From a checkpoint of a small mixture-of-experts model trained on Wikipedia.
Experts: 48 experts in each of 9 layers, 192 SwiGLU neurons an expert, a softmax router.
Training: a variant of Muon for the experts, 11406 steps.
Below are experts of layer 6 (counted from 0) of a mixture-of-experts language model. Rows are named gate (a neuron's input weights, with its number), up (a neuron's input weights, with its number) and show model dimensions 560-639. Each number is 128 + 32 x the weight over its row's rms, rounded and kept within 0 to 255. Numbers have three digits each.
Before each expert's rows: "mostly gets" lists some tokens that are sent to it at least half of the time. This comes from a sample of Wikipedia text that the model never trained on.

# expert 26
mostly gets: "DT", " ISBN", " M", "ON", "EM", "AR"
gate0:098125173113139090110152150169157153121111079139151105095127047114096149092128151128088118138106121118102133131139202111137126096149088161167146108128141093097121170171157093135107104151166142111114175084110122144101141074085088144119140106
up0:182104077143116094165164159105180125121112127125077143086122132072151104107138082078165175089114132113061161135060145091130102163136131082147060149125098141157156089149098184102070103158098150203140163113119138158068123096125090137120095113
gate1:135142136160120177111081136089093144123212123135107110156097140137062166130170159091148127104112104107137097132083174122111148119114074182099132122067136129120105101115205071072113109136149182097046127117177112126159161199149123145139154114
up1:179102135128163135155097102003185183126170153080120148148125126092155213145105143091110127059106112105102146155097151128176181170132118135117144130122076200173162167131128102072179114105142170101118145106122121097081255094087152151154137178
gate2:132110163146127137186206114195175089169127136079076156122146113103136131134178125092140080190159146129086106110095166062090148101116120156152105097146132132123107135180097106151163181138076137118157113164081169163117065168124130218112119114
up2:113111106183129123135184130130119115124105206178158106161142149096159117127077128114110123137137118165174167186127139169111149103120093135165192141163105096145169127173138142174142102066130097059162075118144178141103113133120159113119107165

# expert 18
mostly gets: " instruments", " systems", " areas", " institutions", " organizations", " theory"
gate0:084117100072103107104189100129124113118118126142089155118115136148139086150168138103143119129055136170128152107097176095097082176185104095098109087155202163111152162143075091092166079081151113120077100088112136112128137094105059126068100151
up0:187138192142196124189127150149091191131120132119153144153144145185160136137083170084143119098093133121102161144137089088126101079131127170170131134115108140139146127095159119108123131144147107111159163125118171151121145123112126123164149123
gate1:154142132082061137129134095165109142145127162107123183135125123140142141150131137138150183132136187145158137083137108146148090125159161152185103121102106155128117110103161134155104137129084164146079181156110153150151148084145109154157111136
up1:128128103071089120124145082135082151180130132133109137124119127106136111156123187133159093162130175114119144114092173139164150174131207138179169122101150121154118140115123110151067149149120102102125172097065120111098103150116170141114143182
gate2:151128085102157164166114143180113113171142130118166097155102073111077100175127087109128039096097076178176130144117147077129055149115178111171074088054138175166149155138110081124163141191106143138059134135106136124190142098132057158166166161
up2:120132082117105092063149167165124109161124184117135162168130084138076114133087118081107108097123117140157110156145115081147168099161110153088097172178112159175163160094120157098112083114109090164136139118180143154203156132139122126120045097

# expert 1
mostly gets: "|---|---|---|---|", "|---|---|---|---|---|", "|---|---|---|", " |", "|---|---|", "|---|---|---|---|---|---|"
gate0:121126169153123202094073134154124199106158123058109154167159139123115108127169091085126144056120159113143127117099124133076111147123111086125118106113168129123120145108171187097074113167173112094100152149134129123138113117143140110147171121
up0:104105134077119156118178127154157135144130147130180046115175041119100134015140063155089104149085177150104117083140152122123201118134053142106084100133148147162107171131132185134127163124188118132141122138136095135095126107155099166136135106
gate1:183051092158122155103133135143103112167085123083152161073123130195113121132143142114152137147121155132100126086139128194113098103128053115114159126126110132127173134128172153090150119187147141138205168138184131157138178123169106083107137189
up1:136102102127096078101108118114160162168125113079141145106159136111099186078134160158125100150095078078155181142100132130124154140125133153101151160161141187103137112130161090133099080169156111146116128078052175092166082146117138149170133145
gate2:119122126117128097193132125131039137188107141097088113124120129065106070092132159104174145141112129156097147174138121147100107139222082194148214106113148131140103079096109110136181094151145209060134143159158129130167140126137180216145093101
up2:147127107116133123149170146161072136166118143123041111124083134102098042098143167118158155107114134182060121138101072090086121131163060156140179111140126158147080128154152085120146093157117120109118150130157133110139117081136140216179108113

# expert 38
mostly gets: " GER", " SWE", " NED", "th", " AUS", " HUN"
gate0:122197170094136112086103123107138111129097109106102158122095033173118105119093130101098156166165135120138127138124089139131057127197126118102073091171171078082151116129072089179153129169132131071104110153137154136116156127118190138152119151
up0:118149086156124125110105153165181069077104136150113141161141144156089108134128145129139178082117127098173132180117148154078086135124094112101102190086155178117130094155154105184181174090119155107063135130115162128091172135117149136123086098
gate1:122096117091137162144098080136128185127111137152113137146081103127103101106136145140098180117138150145108128087159088090131154149145109144147118106140086061153096116136093123115188057097165169065144115129138154087173121130135184176140144091
up1:194165114147093169181117158176097153149092165107113165109125128108128136099141168121133152096144134082179185077125104079178112162149127093106091134139145069083138222126051087150096125107147086132167119130119139123089063072119174075116104146
gate2:085095127133145149047082134115139123122165089110124106116134112141171180150092124167173116110137143125119175122078172083126127111115135115146117116138172158089118122110117097141175190113123114043152122118129124129182137143075177131153103103
up2:161170126131140213176127152211105150107163120154123119158163153128132075120163159156109075132079117080132096078146091182084137151139127089138087160111161092129105134125203130116095083122106107163151106104195137116116128094068137137138136202

# expert 12
mostly gets: " make", " able", " provide", " create", " helped", " provides"
gate0:128121142118107131134112148144134158100131107157164182146074133162090117099046163167137182113141134144108158136112101112093098157058114106152182121159118176139142118105141089135126159126165155084131133133131079117129125144064111175083082101
up0:178170109112210144127144084177083138147114179150135168122104036180153126168126105154180129141079145130127131134157224154100154146073145099128092133028133175108137113151180120145109115182195172066120099082120100132192130138131125089134105068
gate1:183155134111167164110162093154135114122100186156177086087117105173171112157165143105108166158131078153130165123094148135113101124093109161066111187157111154156177106095207142129180152114086111162098121130132127144106117101144134116164144133
up1:116148124139132177142106168172149077196133147125133169109126149084079106121158131174129110133182106160130112101141192153082110197107104138074133117115118139128136149139145112117117040162124102149142117161136102167116132165086155096162158158
gate2:114158122090186131114091073109185065152081073113124081147140133150108096166135100146097088115176118144143128160139144077142126135093074182162121131187142092094108116108112076094165174121141102130123175089117081134088162113094119153127110134
up2:132142090127177148148145170118106160166112118126064107169139115106156132094081110157103111126145138169128110163134107132108105119149097132093100140179143139123126114135169103162183172132144143103108133114066126120111139151076091059082143133

# expert 31
mostly gets: " Total", " Date", " %", " Votes", " Candidate", " Preceded"
gate0:136088132162086116096092162117099135162144126072141135043127088106138098122097116121143123171129167119175099126133087095074090077150085097122151132153157078089138147156085086069115135112177098105060173138153181160141107091040163156135148109
up0:109090114146164123081163087135121166171074107073081048129111149180148133099128107126103165117134098104146135140130125117151141130164099092085143113095163134093115176112111099189085196092153128111158119234160169095098123164155134137162168180
gate1:144117123111133092150110093147104159113152133141103110092116095128156107124136093134136146105081115179140150162147175109126096147177128127196158105098169116108137113127118167186143149100110173111123107139167124114131132147171137134105148128
up1:140065112102174105160152104117140136109116121142139097138125091126142118160180110190155132111148138173124078135146150137136137139088131120130144169081155152142171150085169205143095171124109109077111117107167111138119118176205140082125118117
gate2:108080100064156143159155200170128176137158100097056117055114162180079121129112131111109072238130134157142160135126114137164122180123142108132123144069140119113157098132112167191112151159166172115132170098140196125170170212123146109100182164
up2:138054125163176136168067154062158107179138167162137112092135103105161141081161122187147087145098087120141032109075143070124164135193158133120168104130184107100062165143119082071134138079082139160145148097128090145017170185090117070082089144

# expert 43
mostly gets: " inv", " imp", " inc", " prov", " rev", " equ"
gate0:101129088159123093083104145102150107094134108123112111140120129129132100111146140149152121167108113098121151132142152093151096097134115149093107144116089138109160178090203140125122158154125158095206184164093083149127145122152132100046089140
up0:097188139108120163116140143139165165109164178097064160140130122146037101128109067116201092144147091101125087114176167064151139088092113182167031135096142135127162130103085111066136127138097125136170143170120159131112139122173116101091159154
gate1:121174186113084107104121140162182177099088072111142122070123189126126158096129199131118143128103134097113111138154166103108119085112103122120171142191143117159183190108156124115120156159082157103121106122110121192109097187055101066142148129
up1:114134151115118108083126070172142148156141120111104109132186146102128148101098167139145132193141163143120188144130153110101196144132127040162159119046104190123148123151123127128130135126143100087108091120127107135148100121142137148114164151
gate2:147108052110129087153111146079159130122118153105155149151159140133116116130059133145137128143095120160116132128124147070181114065148185106114113089072072192181155070175120149143109120132140058150109148143161130150137144114138101090115153088
up2:145094148105092132106081064186169156141163101116147156101190166139133143150139145137098095086200174117138113186169065211102135128099116183112099123117132158138112147123152071119063093085147119113141174127156169063134156133094156224136215191

# expert 16
mostly gets: " church", " arch", " parish", " roof", " text", " myth"
gate0:148088111126123114160124102146146148118056079114141177148128126197137219093096090133108157123143067096130109158155130115027130158089146159130125093146136072148137061119139115151140113063035146093135141125156116157099120173107155140138126127
up0:164152098146136179095152167168176149141171091138122097112142071048174115132145140126078079114147143129138156115172112139132096179141155158099156157105122120140193116135120074102125149137140131165125087152118120093160128071125059124138083095
gate1:191154130092131112099191092145144127154124070156148163114143141142123148091073087126103077135074140097145087128103093169150103137109080118146108155168100089134127093132177163158116152120072094113151173162177149129101076153067159160135121078
up1:125171138131106087151119120173139134154134132119127118164148138118130187138125178159161122135078093135110148163094126144123093139169123167189157096119123144112115152091156132130146172155131061123083152105112119129116113101102072141123136182
gate2:067079137144127082129161136137157172127185112158103137100182128130087086107145124082133053101140125156142085170193088098126093148175151124132162171134157123176127128110078137105143115111128145127142122095162100124132164125108111111169154081
up2:118150172154167113169120107111126091095142158101107184114145097178092110106122125130077063142133135121222119096082155139129114116166114102090144153143185093112140145140114161112093108100082122134170137118148128165129172132110143116146138094

# expert 36
mostly gets: " memb", "amo", " PT", " Cub", "orth", "antom"
gate0:062064150096106127114178158136117205104186103130151093058100133092170167124108087097115123202106198129151152111166111113121171113129105112161172121106091092140149080127166101104131115110108088060153141128083153165169101033163087094133145114
up0:141185129094159146154138150122172158088152118180067114132134123139125150115186138149196111111101142116143089137149136188157178170206168184087125129086138107103112120049113146164145077146143088134157112153143105093153063123142129060166168152
gate1:130103187073146128123097135126109142166086108111173147139165122089177246174073103120145127180094111142136073149105102150117163133075117155114147168117168093189139130184194131111082114132067104106155148114113117173123155142146087135164190135
up1:107134118208161158101149184152133158147139096059118115149163131113130118166120129100147140147125122162151108195098126091108154100165107103121089124144080176126072145113126173078121106103095102157167165130116100103090176126134140166102127160
gate2:146213137132115087140114149147179160175142122194131092070136168085128176133138110145127142152127097106135138133161102116176158126105130127164104129119155077102151117177120137080092137115132083185121151143102181094111220100103140123192127150
up2:079085143126132141092060114154116166101186165184164152083129171158134086147118160155145124226128119094161170167122116081108161103149129132176132148139098074131115103149123163102117085166124145127151112103112113138100088117136148102092147140

# expert 6
mostly gets: "č", "š", "amo", "ić", "ț", "kov"
gate0:102047150116104107101082134156158062078164090146145053056179095135130082176146080190160146123148192070184116129162115098079074077132129131082157159115130147121135094146131177150174141137140126121064194116174141173110071120152164098138204126
up0:087187101111155134136125134083148137114137104123169144139153149126085192116138155102108114193138125163100120153156182149123097152066052094170096083153136139086134156096159098122103129159144102096145048132092124098120101120139087142115112152
gate1:136108134112119151084095062152151146125119133069109129097141061122104116139113125102050111138090113131109167150106099138103115107158061127101113091036120199095121119123215140097123074125065159111151139147182079137097115090120143166211137132
up1:128140104146126093140153157119138164111150100086080105088110097088188111132122124178197113133126169183159121122161144187134131202103174103141096180194123155152102133102114169172116152173180150100108120101090116178130165106127061075126161035
gate2:107135156081163111127100148124044126099141106193178171125182101142107129094168154068081100138154113131111083139108156062112194106070150132105146108117092138092146128103189138109021157113132106205158174116138144091134110091146127116111103168
up2:051159155182091142131140144130144152102158126138086099097113185085122127159141155104066132154076155171147149059158155178161100200145096090120121104110179133150114159116128115109173160073137066127044146192113179140087143148151153162121113099

# expert 41
mostly gets: " Kevin", " David", " Michael", " Chris", " William", " John"
gate0:124086167151170062124075105118132106174043156173140128142129210186139113156113106128155141157139088101161110093115140154176066159138159045154167130129108139148150184136178127118124176100175102155124171194125172153185073162188121088090123116
up0:133128124132117103108152118130123122088101184122133134110090142148125087090171133150092099139144097196127172161116129164149163092100105099075111114144114086135112149165145062137100109168135132100104172155116099162154121126179181158146173099
gate1:187101158115128144143130132146091155117152083167127179148183110115159140140095141142169136112166100123102097156174124174168120083165148120138114125139133162108167152185081126128127136154064145081173162177092148141097149122103168086112102149
up1:080147165138130089153087146118159083164132133087122147131114110135125170123197205135131178121086141148173099180127170123107177159102126165145101112113137152065125160180119134106104169096131143116143093140152078047200152100116083101129144137
gate2:141154107082115142154066051137130118133130129091100197126162099095086160152110106170087162123096192106119120128109159180100096109118095157141176129092073112150084180167177131101125066158125153127149151130130184136138110197137087127179096194
up2:160136075144105196146119137113142098120179102074131146112137079127102163121135153136102130132126149093164151121167134156146134147110099099142150095102156088137129127137154145013139035112126129106173147178150100086152110131117157131119098110

# expert 8
mostly gets: " Williams", " Jones", "sch", " Davies", "ensen", " Jr"
gate0:160180105159135180095104113130106212178128187164138132210145076121114159139136137146170163136185151138140134186165109143141124172152128121173127125127095185151117094173186081172187118108119146117142128140159120104174101110115137079168157085
up0:119145140104196155171209174069111112148118148215105109078083135154153102107154096056148098119128128146070066082109165185138140097145172149100104132125152077120121154118082110080110168114162119118123147178106147109158146125163149130117106111
gate1:154170094146173131178105134154124129105115086147176114136117096125163137088136090102119155074169134198122068168136100129115119127189119193115048143136156135129130060122166181118130101163102132101075129175170136101138147130131087103115095115
up1:084124133099107141095113155166163167121148148099075154089107146104129126108133083170143073152101103069206181118126124126128137088109145120105160105139109101100106147120144105133102167167139139112108136073070131152126168129131130105133137131
gate2:131137085157145154120110085133080146127114123090083179112144098181138114209132151216163133179145127138106111097107135112161117114119115173143155134129124098119103122087092107142132122139118146196151079170129076124101107148106086102122107177
up2:122091097174097154086109088098138150127106090104155113148134153064131065146133098115158121116074123175141121144175160104175146100124066072109160094164081159170080109158137120174162170103150132175106141166181130128117135074170064073109147086

# expert 33
mostly gets: " during", " in", "In", " During", " under", " throughout"
gate0:098161124073158043170140160112068079125092137147173147143145171126117147109142056107156123188067100142164193150102099141148105189114151182126156113122092092154062160136112103100094103144129109100191188128137174173127123037120109115162080067
up0:113136134137116158126096165105233135092098155124065121151067138095144107134103168148095149119113173150107095105215092125103086119161101095177084123181141124128155125122141130160069118126136163179140095085140052119115103146129152132079174187
gate1:153143105068097096176124082142162055174199117070107147136123098144099171122124137117107157109123121111116113143193146060180138135128127105075171134153142194150110148141150112107131195134093117101127138139110140104172140138066113088175125132
up1:151126095149160099200143114141144098140113107107057071093131140134147131120159116131091107104154085128118157060162162064200170107111120109066137173112112122159172103159104123104090154116087121149127130149077099112170147102178168112097092168
gate2:164058126144089180137099144153143148119069121101108133107117104105161129138131159135128099102114125108175105133183089130065130122122132112141168135127132125136149125147125084121103135124140154124130086054180150130133124130123136145155184160
up2:110107086137151148114167088195160132103185141123139138132138132133167079188156144134168104088094117115147098151162113118130129074124121164160056115123116144133127083147142142158133157100066173152117128121114174123130132189090097169153094190

# expert 10
mostly gets: " album", " published", " film", " wrote", " played", " designed"
gate0:132165087165133139095121121122142122119110166177158166157114150151103159182127096075100142151103176085130126122079068091170190105145163144109090172141126118084162176171107162179202155147156067163132145170217134085104103160205144159142146133
up0:076159140151095149125112124114172099076115114141159110108144057148119138107119098076165103130133074165170098165069089134168138114058143121146129108112179121198196117101205140093142059166189130135150094167136083119089144134122067123108127110
gate1:152137120093058142110109123130181169135188132148120116140113155184103121070146126167060158152140131085106119116131071102162114106116068106156102062183209085089082111114134110123137115103139103146142148143131157189071176115154134130111133122
up1:171087167088111194098061168200167115195127118159149148066126164076132121138152118183113107118173132149123124183134108102040126122089041126159108070133105134161118123125129130141120113148153057116082099157145095130110109125069203175095160129
gate2:153148139135137162151102108088125139111119085164071118122092136134121125070101118134205140113132145124125092193110153061089118122157117159123101115125101151142111128133163064011151123139158132117145116101134166132154128067092116135141167118
up2:124072161095127115077089173096116102138142122106160096088115106163121135142086116159119105121171133173084129150172089150136157092056127109175175163125120102093105132153088148131137130226072164113131073122141121141115176168116168154160095112

# expert 21
mostly gets: "–", " ", "^{("
gate0:168154154204099109167136135103124184172140128139133093105130128115106175135063112119180144112150132189108074134162144149116101121077060122154094039161120102114151096134169100140190157088144097161128127192182146136153071127110137182182135089
up0:117085141079163178143151142185097112139142112130189135137111129137176113083065071135117097101101184154121142087100097125173152083138221151193103245105124123089118121127123153132139163146059163182150105140128110090068137103106099142118119156
gate1:120112102134106049094076148126115113113126085175115218123159136150137089091147177114127093105202111104162132128162161160113138149145105136074119119066159104142091142134120138189173140147159147134149140122103161201115083091132140127120155149
up1:155080073184078090084081127148076084077163144168107156135119104196102098083144163097187125090144088086218144112116160161143171137131080129123119078113171125111115100152123152166148133159124155181178125168139157197127116132159141089121158204
gate2:140126130139117103229141122154163143164126130094133170107151123092098124128134142118104103114142116131178108138116138088135117079116158136062090096149055105081133176196084084068090158157118142141148217142110153156126135092085057165150086163
up2:092158099161107130219129128113146141115159111099112102062181084068159120120100179135126056133199110105199149145109129092165062082078135151069129064186090083103039157144058076074125102172139127205145185140158155141092121110079110163154098137

# expert 3
mostly gets: " his", " her", " most", " he", " such", " some"
gate0:114068143139078126113073116129154132152139137103141097084184152151087171112089149098152101157144123104075061104157125125103122083064142132106166132114130155091114186119143182089108153130107115138121140129154075176114151068158103156156179151
up0:163111134108138159155109118175139170127162120159111158166207142136129161041178136116115122132089105054132182148132098150083138145143160122200166134128111146162142158144109143158129120140157163087177110145101160147083140078098126108172164118
gate1:125143126171144112074176069107133122143158186138121127126136124133096159084056158124084125177127137164099080140167087188184156085102119109140153167147123168133140114103144157147132197118125146149144161150125118102132161135132105117166160170
up1:165174128094168138167169188109091072141110117111139155152084176144092096101177108130112087114160056124134185127123124101131135157146172155088179087065129140095123131126145138130085086059104128175146174141147085120138139131172129112122115163
gate2:140136103145144131116182153135149123081101110133134172086077185147153133116135134156089229197147073094103120133118111075133138146182147090154116171094105174145149147126201149130115117162117093098091151140134073116128136146113125137166117148
up2:109112076127201130132103109146152164199164162173192083088086147171075102134114151132111153104116153144162130109066133173147123114166169148191139096133126140082134101073100148143133147141137122150154168180070114098129100108113145187129084133

# expert 46
mostly gets: " killed", " father", " daughter", " married", " attack", " wife"
gate0:133131110145083167138143119115134107107141115115097126100173180166109155116117087146108161151196167082152178151169084118114123089158159090102164124136127124137111171135128200144184124078090115116079143086125165128200107116103054228128166141
up0:126121150136122141131084062177088084173165175117135086141115127054092106110092145083114138130091092153104108115102136183099090132102094167157138193151148094084119132143096151092091181152115150091122105147154161203101112099151159141139112093
gate1:152108111085138160161149215116130157148143076134112080138141107117105208118105155163101165155172112126086086078079162159170133137152136109135133117183165074125059134143175201098103146083081169150079148060152160109068148142135117159146124147
up1:144169166174164179217119170128116101134102091147154103117151099177127141173152172163124140129067136103077129109126092136146174172186111123145135173148111118134148201174119109167111096129136087146127115107113101123121163145083144146156121124
gate2:084107102141142123088104149121148102167070121164149146093090158142116108110086163125101123143060186127162151162111109147116078167070144187134130138189118134151184099114092119087137111155131138131199109136159150126079118166132114122148139090
up2:126115159112115095086111098137124154166131159141128149126144134144097134114098081111159120100118169094116092135138112158100093156126132136131124086105177120122148195186082094157108130154163091146157111091151089125117148170094107102082131113

# expert 42
mostly gets: " Corporation", " Stadium", " century", " ago", " Records", " Championships"
gate0:155169115180093123098104091126123137090095079161142145130122136161140121120075115185144147122119117118127122094097072103127115106133130170165150147121091082141165156187197097151083118109185103155100103151146156125160117197081151109148146163
up0:171134133154106159205150067129148112138138152028137091099117133071145103159174142119162134136168138051146115146125152155170108126091162168163112110118125100052083129114108134116180139123087118083098115113135116131146164086143132109139122151
gate1:141105105121160079100113094192136197149135133149167152134144115178088136097091102112138065107126147120107091079142107050167178111181078104122067128127178118116213199108129148106153111136114168129086092185147126133131093162147119138103077154
up1:135123075092157129131162124190139162105123154165129141130184102156106168122090121152128060111128143150085124118147047121173148123188083107094109156147135110180152158072154165101162119105193166203174141144160117139128072186117121074105132141
gate2:171127099083142169136150119093080075160123133065126122131161121133099166169120191111090132122086139119118072100168105130155149082143171122120132119119143072095157151133181111125097138119106160104149104156130112129085106095130168158151143132
up2:156122146143092172130139160142131171085192112104129135167126124160097138128128103141130121170183098099081170129070112046088115122132100167130127114160116107085133156133109146090056105045112113131128064078111201137199122129183146104097129108

# expert 45
mostly gets: " Buenos", " Tel", " Puerto", " Guang", " Slov", " Turk"
gate0:148142151155132196143088085139130098136171128167129107134096073131083152158104173117078114169075153098136081103093144111169139121160111162159100145133138165121135135202073160167177171129132136087136113088118139141093150201218101085152177158
up0:086172153176085161138074091218143111094173095110071083122123156090126083108127171146070156111091110128168078107155130110145091122126165143131110168129075184145149118157098133143113143135090148132103151114104094117089118157139135119150189113
gate1:119083113113095120116125074099197104172169123075096175112126118152068165149196067105113088151103125155116137129093093132130112140115126123156114132145131173168225144112113105084103171121132195134133149164131155101177150161105107127134092147
up1:149160168112121132090177146152130101170113154095144146156071138164148118116133096195113072161108136145158141161160141182104130178144136161078079081153156102103149108070048106096122087080149137159122119120175083123121156129146084107155124153
gate2:123149156132080094162079160069111118140137113126110055114127170145115138122103152136087095126111099160191151159149093152150131053090178038083087166138105143167122148127155155162088105205087099068128111138108138160129105119131170146127191158
up2:080171112059145082057137165112115130090153149154173141154116092104129093087116152195132099079122134088117102200140191161175095156133153107136094125154163174086139167104109107171133127074145160092089149123084124125116111134119117081126145140

# expert 0
mostly gets: " Love", " You", " Your", " Girl", " Night", " Dark"
gate0:125135065149103183147119089147113144094135135113112127202080100120110169101117143132127132086193162110121169144158118141136128163095137131131060098126089133120121057070125118136141144108089088127128175099133146134117150152109137108101104158
up0:173119130149064067136197144086104179046113145165111091133129116136149128126146104110115170090089105068172149141152145132117089146115190178119113125036122153113160111122136164103074090145105105144097153164178137084126177112134198120106100161
gate1:103085175123131112107084199151095107110145116100131078109136162060155143156117141113149116168114093162118124136106124121178114142125100145148148129078125082149159121146166141058130142135125136104125123092118144112173135080180136180176105162
up1:130134157084066153097125071101144124167129132125154109106099136175085114107046186128136111138131166103124138086127159129117120109157103158075119166152110087091073128131114145154119140140148095151124160137115135127176129181133141109175093118
gate2:136131181118144089129070100114159086147127077143142172077161187135090157084160127105111142125103120136151142056153121121234079155097194145151122115061110099134115108118171185148198083093084107071169136105153133185123150140176089148147100137
up2:165198150147138192129101108103093148108114124133177163133066143150131101148092068235182110156135108116166168169119118107105171110160112097162138121167127080168103144094110158157125178164090103092172093078164156119117146114068153162078162135

# expert 37
mostly gets: " ==", " Preceded", "History", "Career", " footballer", " Apps"
gate0:103091179161065144149133107120100168117108156131147107133107110155133139097137070144165113126204076127160108142162108149122034144185134153133125153052096102175165068132127125146130163086190136150096119148130147135154107140107107119094184165
up0:160175149061168124150108184099128131098153141140110147136158170106161152136142170121148087178146074121153150178110109155108124167126105123198100127124127142175059159120126108064112120120092132098146125101097152153093128220133122138096114135
gate1:167135138128122152086122112157139117161152113128147125145111113155151163076152095081174121080164082137203152130104161120163094132083087169073076097188178081172145145138128114151100101173070112079088162191167125138100087163153098112057094138
up1:173153100122152063124137150087124089138105092114147212140135142161082114184128147103089091178154174087048138080175122102120121091164184103110102132119156126084145074153127114139175135152165112173130094102139084108138124120134174154113144083
gate2:146130109132121156107135083086124135152082133078159063060157105149061113109163138146127131154090156140103119140083182113136108153129128079188161139141166138165166177186158208092206255093186137101140094130199106141112120101087140133115081128
up2:139088101132137108095042182134100163102131086103126094137108121087203195133151130145151118104151115122139120138107101204067175114117129136108157134132076113121047120081144114089071107172108146151154117136117143126186100107233112111133151105

# expert 40
mostly gets: "″", " north", " ad", " west", " south", " mid"
gate0:137187141129134124104134166151111131136088097130124146118144116093122134087159116170137159123106113080070139171142114091146128136154134032108097130105149120098164139124074058141052150122084174159071127181163113113143124092190105156123073107
up0:156115219092112119105115105183185148188132082149062136100111118074069176126069107133120151171067126134151158131182155109123113125101094145127086060149129118195109131071142152145126046054088153116108126106118125139122082130162136118099109164
gate1:104126113152110094121110161126149075119153126135113076238152142146156136086127097063204111161158176139160103094117165067145104170133147131110132086160111122125164116109109163135148172143111168111133077078106154144125081120088091124121128128
up1:127128195153173113165142149138124087121170141110150114085089134162103111182113167127120157129121139149105175195099047130151157131098171130115138146119148087168086107156111044129119104128156087154120119157145154087159131147109109134157129114
gate2:123110144144126113113122155123211171182159127107059092072069194128135097139089175107125126080128168135090134163134134096159155074105121121166086107133111092141202081161136112060135156163144169107050151148137129178109095124131145165194134113
up2:081129139153181060091105152106086129092138105127085094134147081103138142139110098139143159142133193151100105160124047129075109133164120149166097166122119132151110132090151149143045145054141189090128125115208088161131076134129121109062177099